Weights of a small mixture-of-experts language model, trained from scratch on English Wikipedia.
Size: 13 layers, width 512, vocabulary 4096, 57.8M parameters.
Experts: 48 experts in each of 12 layers, 48 SwiGLU neurons an expert, 4 picks a token, a sigmoid router, a shared expert of 128 neurons.
Training: a variant of Adam for the experts, 516M tokens, 3937 steps.
Below are experts of layer 7 (counted from 0) of a mixture-of-experts language model. Rows are named router (the router's row for the expert), gate (a neuron's input weights, with its number), up (a neuron's input weights, with its number) and show model dimensions 0-63. Each number is 128 + 24 x the weight over its row's rms, rounded and kept within 0 to 255. Numbers have three digits each.
After each expert's rows: "mostly gets" lists some tokens that are sent to it at least half of the time. This comes from a sample of Wikipedia text that the model never trained on.

# expert 6
router:102095135163120128125112133129135160162159143132112118141139118127203138111130175121100116133156103147106090133121134111170120126142129152137120107151147131130155123119144077117153130131131100
gate0:129119105090142112133137120108181132132148107125101132147106150132112149111122157126132121132102170116135143108115129091113088134107123132133142125121141083125125131147149108137130148150108128
up0:118115140085121101120178132100135156143159122124078127082144153126158097150147131128113132110135127119130139118059141090152092153138151126132130100130130105099146121112126106161080155127084149
gate1:112103150193139148107083105120087127116129154127130125112134136147110181159152134136110147125146156105182124105123172088109119107120148118114172142118135137118093107145132170164094157116114114
up1:179143156111140121105120126136154112122156140097147099108078112094141102151108086139123123136098149135105122128142125146129172120067097157062099117100126114139175122117133148127128115117151125
gate2:140140142125132140099139140154149075140150074100138121160108147088118167128131108083151067131133070123133154133151112164101186151149108138103143106079099182126129125136122110128185148118111091
up2:106128100125122086090153094141136127054185142124102108166111076106167105074167109075122141137134094098111116153103131156096151111127113136145126155104171126108145084121155142123136097107142147
gate3:100157131147141154102148159122157127158112134134154125123132153143114161127124118118178119165161150106158149154148165153121127111080162133127126146097108168137136173174171145152150133151177091
up3:126147133103136111146168140124126129171124121168136136157124150166113152086128155102165110121094151113132130154126143096147125177109089120123128103121150121114146126138144144107125132116131128
gate4:120129099100119133149178100110134141125166131172116091181115126186116091126114128141130176144141114110139124082120132096152144165097150100135112161137143113106117124110132112116095145129134095
up4:110109138169153154105132134105118148131128144113171080105148101173129155139126138116098131116154082164172120108131144177138169107126114130108177117125136135135105152106120142158132136120113103
gate5:126144154161148213109138166134133116149169103122116096122161157143142136123118152108133132149154098140135124111162115190117165141131112100139124101108150142105150130119117113137162128136117132
up5:132133065131127114181142118127116205128108108140091151160121108117140138153128122124146108117150139118117123150109140129118137174122153131123130099138161133128115134128168138094153161193111091
gate6:120091141154169124093136134146112123110093146117126122181135122129102139119130079120131118110106120164153148149074114112157137144178156149127129126141125110119108110125100165133125100103118153
up6:143190140148108137141136109082149130131126095128072128133137164151121128129117101120106117148090117132132126105130147155166201133095144130111105114121137127139171117130133167163127135111093150
mostly gets: "\n", "|", " \"", "=", " (\"", " |"

# expert 38
router:115118109164114139139112133139108163138170152138101107135144087097138178094166132133137099137155116157138143147123162127135130124141184128119129136127166120118156136142182082146153142138151133
gate0:137130155155157115083099113081135134113097099075098120161137184113146140123150098145101158100091120135140130131137144126132096130116132108158165135109192123113103143117161130150120126097154134
up0:103144124090126126153128117145120113135115174171125048118133068142126132112141143043120106135174135115115162121132135147167126124171141112097089139134075130128130101117093133136074120142155139
gate1:119101173127132107149101139142106180117136118127123139113121102103161142135177112144131071135144115110104137158077115076104101179138110127104128108126082113177158129081137116123146091118157095
up1:147124154086143096093127163128086116153125141149144124140129167110158125150089123142139126165092169127114139084157127104107127133134124155087124094121116140159126154167131113101148127110116128
gate2:102118105168151157134132118094127109112185131193122157133121145115132105186156095146108110151154141109121148112116117156144128130139114115124081126095072116117149153137152126140139135093107136
up2:144099087118071160142114125173138090151135097154120140117124154159087114099125111143136168110141154103114124085111151076154148098131126123111104153146130113094079121127130148094129147157151153
gate3:109075061169160140140147138115150109140119104087113160191088146096119129137138104092131149117131176129144143150144115151072130149121135114106087188095105178112124135137117129095168116136078101
up3:141163150117126155139141109092159161202122136118133109132129161173141100162096105118114121122109136119138142111153131096119120081110101140131183151162082106130114091123116122142177182134154144
gate4:109104093134156133123138118126128106106153183122144063110082141132119175139098124113156114177114131174105092115138113134110114115151129100063171132103103161140121137115119190105129123089147147
up4:113110108113131151155116111126111111132138168165114160114138119156082110117128104169150159154122144108167128166125149145103135126127121092107138121098109099119158145147138170156152134133135145
gate5:144147128101111150142147141130123130183136102099150091154158102112103182119102115164122139128115082161141164132142142131123110126155153104159145116124118136060142092158142132157124150129111103
up5:082142164134142111091164144122155095105115120182114125122180154119165131108139113105159137143131119139132129128166099131129123131128130117109134140112151173139147138132120100091167141126198132
gate6:167155146129138103125112122095163109082127156156172069155154165122120146125124114125159155161135150090132111115138144184141171127141119128104157113109109150127130159114147117153128155151121106
up6:092124170130122133090152106136084096178116144074128133124136114097155141133125108113157111124138099180154110183135117091121103159091108139110131120151152136107099122094124125081120149107101145
mostly gets: " (", " sp", "\n", " first", " \"", " two"

# expert 44
router:118115121157165141142069130100095137164111109108082149106118131123156136121165135121108150124111119119163141160154153112141134129133123142143148130153136141153127100120129117151154095122124129
gate0:152172138173149122080114170124120126123105119179117133120120130143071170149135143131152118132131122120129099120124128157119132140162152146146099133150099098093149117130135160115127143145174122
up0:120095108148164131137086106137136137098142121166109106109104152133115167137122107111159134191083105093145100177111105121146117092131101117087098162130149160147111091118124115099153149163157127
gate1:154058119132137136129074143149092123115090154140134102149141155127140132156115150150102126140095112138095130105121126113129146113129176112158118149149087163105135124197118137114118125116116126
up1:130097157078115116148157078142097131094113138106125112078141155145167146159115147104158132112156132149156104144162136121165153121131166144161151082181106073184148145141132158120118144167165143
gate2:119119150108158123123099150108174079144127101161119148133130129129129162140119145159112098116158120116139115140152121108091141097172100142133125115165147095128083167112110083141139117183129154
up2:127145121152162174123119079101106128116157172107110108126125161125107098082135139111161079098116129132134087131094112150183096148109157167098132194146117131118126109079167143110108152137141111
gate3:146144151140108115125123113130131134169138138068121147120136127142124119117152121143092163154148151115136115146101155110141135129123177106133125123113117113090144126094101128103178126144162144
up3:123176134113111133146093111138073143131108133138109162143097107114108095138147102131156120113107118125145110143112103116130077123116158180109130127131156165182069152081100124113097111132116124
gate4:166136133135130122139173128128119126134126083117053149134096156086082150143137122144102130120092165128152173161138111105145088148158112093115121149123139136136151098153129165122137136166133141
up4:116086147137136126164122173127142161141159123117135141137093122149108109132141117123102108131145089133161100120120103146119170156104098091143187102105071121123147115134139100144119098106096126
gate5:185155151103131084121166137119112096135137111103089117131103171132126112108107111153103159141145118158168132150146116131161090113167124130114142145062119156134114186153150122161134113112144144
up5:102138115082166136103123132138120123078130152149116128112096112182145139126104142120157103126097110148145101121106108151090154123098129135163146127141150098155115094088088117114173125136092146
gate6:116116124083074134098167137121115155144108130152157100099110132082143137132113117107112153137184102120137103129118142127128138121100142108127115166124146160130127171167160104164130115118139120
up6:079131131141127168166125143150138132149107132152122132142104112123096147062172151136119117104114125116155140111109068136138145123099148132136162093125118102128114137119147106073106138113151151
mostly gets: " York", " County", "ford", "ley", " City", " London"

# expert 41
router:084149078155125108112058138135140107129154128168116090121113101135089146130132161111091082100117138167132124151127125115172121109106135169123155164114186135131146107129108118153129147115139065
gate0:169118144154160090091110130141126157129131113123070111135138128111120189170122139140136138145112140109147138172092082095106090144117125102118141133156151140122148127148167145142146115110113142
up0:087130137119102149175178149146110144085080127056164175162131144147127100116121106136105167129108144148129139112147104107113114140144118190122124156098076143156110143120094114158128143130174138
gate1:097103080117128102119114096151160142136169135158147142165102122141124109120135141099141076134092126187117153093149141111144113132128086139124154177126096148131129100140127132108134148102131087
up1:146156162141094117159110112116095116149114161129147097113149125123143139140114147110140172137166120099160077181152093151152154159122190096117128095121142151151150127092123101103134148118147132
gate2:113102128104123106096122154150105129132121146138113124130121092126148145123131162132121148127183138118158119114082094142113168124182153120130106146112165115147116075075147156134115118133146115
up2:130169130106123129121150133134119135154117127114094084120157127128137132136127129086167096106116156153118165116128085126100143157098129167106097119109111144151139125184102122103107145154122153
gate3:158116153095154108127134124145152094155175149139126126108136141136111107128092109148174143149128143117169092101105096119102116110162121109116127068108155128154091160140165115120161145173171167
up3:136151145127150139135147116131165128139126122117137089116125132117106135108116128129125125121153124139086134147141136110158160121136139122151139137148127115118154147135078143167132117129156108
gate4:130101087118115116142121106148144161107088123105122086133121136147149096130124117141123135119071122150130120150121153093171142135160132127096172153158142122128119162140121128161101164135106155
up4:102128115084164110154133150163102163140089090173104137148142145110153106125128104180137152128115135090117128128130111153147137151139146138131114117122094137142167146142105136120152104128126164
gate5:100133149144127119114095139127156133111091190144132092134130127101133128137144141167132126143151138144171149117141155151126095101166142114054162111119130092093128092137163116111150133137124094
up5:122133098130162089133132130135131121140142139101112130146104104104135108146135133156145131115159108133111173174124132145152118143132128154114100122156154159134171108139109107131111127168128144
gate6:101092147111128073106118111097145101121119111114120097108154106090126109103128102143081081153152086147158133145117087099122129141103095081115151151126122123086110139178126116103143125173111138
up6:125129112097129147131129146084065170152085136119134113116108131100134120167090076122101099146157094115140166129160121121103118134145115109070117114133116145139107113122153109137152114123155093
mostly gets: " S", " V", " J", " their", " s", " first"

# expert 35
router:082108134137084103153129126099098131134154116143090143098148133109137147125151174138079120115131113131119133109159123109132159118142091180127109135147117113125160103167141109112145101133133090
gate0:122108133147127112158156128098144086110136105152150139150147180129153151121085167138160156109133140159187124138155092118157134071084128118131115128147112143124131101168105145097129086096104142
up0:138142126117108138145116159161114118126132133115147126127126098136116097165103107108116101141095104152073143121131167144124128144141088128141133136101137102147128158114159103151157169145126137
gate1:116102153130152131138152115133184094097128103124108097139158090136126101087140142126102127163106116137155091167117134119101143103113164118125125165125116134174164145143141131162106110074155137
up1:150190136122174111140142145120102152117125096147145111131128162101118111092137095117172143111151137113124126120127137136139114133129118157148165100158140140115148105111113135077141114152157136
gate2:104108112169145189164107088160142146175136112134158118142135131107113153118129084131112143150168106105155124147088182177142173135117175071140189130151134161079133157095121148147125155099178120
up2:137162151097148126138099099122141124088201136096102073116093149118128146121168124095155117121152142147111092158086086123120113151105176124097110124160202130158107107100176153162182124127096109
gate3:128149076118162094125109128089134079136088109155101086103107137132114165154120118116130143092104113149141112107086134201156151147115131115148127095145122179100131155138083129177124160097106091
up3:148107145144104153089084118143120152137176121094127099134118084092147112130115145137074124131177139117133116107156096072114105139094122106097121176107164122142144128136160124119132175135141162
gate4:130094135144133102108123122131160119159129126103121157135103122114121072088078143108117127142127094105147153137140195123117134152088124083131161139118147164092068163188110136131159149149146157
up4:120099127118174129126108085135136134073147155118124127101129141149083199104200118122133120164103141116126113143070114149124150127123161110099157083120082098161161132092144150183074083112116145
gate5:154164099160136106108140141163108147118097114150166124143124154104165152126078107134112115161135104121110140137144122129130118103161135128121132132140137095071172157128119116127163108119143142
up5:137111122142140115162156113108130133132097061170107120159187116141175168106092115115105078135156168145144154133141165103133169089150108084167140124160149109121097174115134089110119163148093093
gate6:158114168149125110152118071136125084152103103158130109147123183143126165132093143078157123148110133110162105122113110100116107137146119116119111120154129179097152163135102137113135105138104140
up6:146124166078104108163158106140146117114084112124161102099104105146124138117147125112126144169116116089139148074131127125099116113136127095130088126094122138098138130108124151154109142201129134
mostly gets: ").", " ==", "\".", ");", " =", " ==="

# expert 12
router:106092088136159160121127113159116104143121138151100133145131145140153135098163161111136118112117099131123098125114132142140115089124099136112163145160146114129115122130165132078132135130129103
gate0:161109102092084121157121113145089174112135162110161125133096116194139129118172108157116133119136095162156165076118132100167098160111130110084110155106141143122110149111162146144119145091094120
up0:135143088128177146120082121133118098126158099168136119124100154141105131091143156113165129127131147155123115128158123171128133086132103160139147108139147142092149104141177143122157133067137106
gate1:129127121162135180123118134136166091173104137122151145154103145152158128088094119137126128174124112116126143150144146164143105137131115090119127152119115119111133082136151096098126159115139181
up1:111164129129075096097124101079120143101090070117124121114133143143151114139132092143140108141135111076134096104161184111127153105122146127075126132112125079131119132114162148145150137117138136
gate2:112128107102143124123164149150130094104099122133059129127081101140100152111146104134123116160151132106121142146130147142106138109130114099133170157134138182157094105128100148131112136131128139
up2:142115103118142130138141149124120122124116141086137157145193145132181119139147157122152100111126075147176107130137155125133151150153139147190145104155140151140138159112063141055154155145144135
gate3:138153150145112122103159121122112135115123143141149105111147150148143062100106133140114156133150160120121162128114078124156161102198122115101115134124143169159107147133125108112122121148165138
up3:156189105115139115128125110138124122126123107144125161146125126110105089126086151094112136149168138126114165167077141129132143120096118140088138103114128115132145156114130134140124093178104111
gate4:098103142175155091135138080136127108148124119141141147173140117122086102144124167113141170131109111122141103127117085167136104129130097072094158110065118101114144153104121145139121131139181168
up4:137163139123131143157138137173157161117135128149074139098136141091124185141138124091132134159124156139127144156109117127125163103115119202135133130156150143130132116137104064172125106169160121
gate5:165113119112116104116118125132152129104149124170096154133105121155174134131131093136123083099141099158159116139125130135142096118106150111156117106120102135081104162131119134131132151122103090
up5:136121076125141111138093121125111158147117092109164141077111146098105104112131147139087119129125125113148166135115129099118149139120093134178138142114115125078140134161117092122169126106133113
gate6:158145176099142108127104136113129197140114119147102131105133142100131111138138118136142147116153110118120143112107129165102113124104093069104097134102128134148121112131110121104122122095073116
up6:128162137116133173079127129134125095138172082089098112073097142121113112115123122132120109142113170143156109152173127120130147099152132127120099106138149146132107113080122127109104105152139140
mostly gets: " University", " film", " music", " art", "ical", "ator"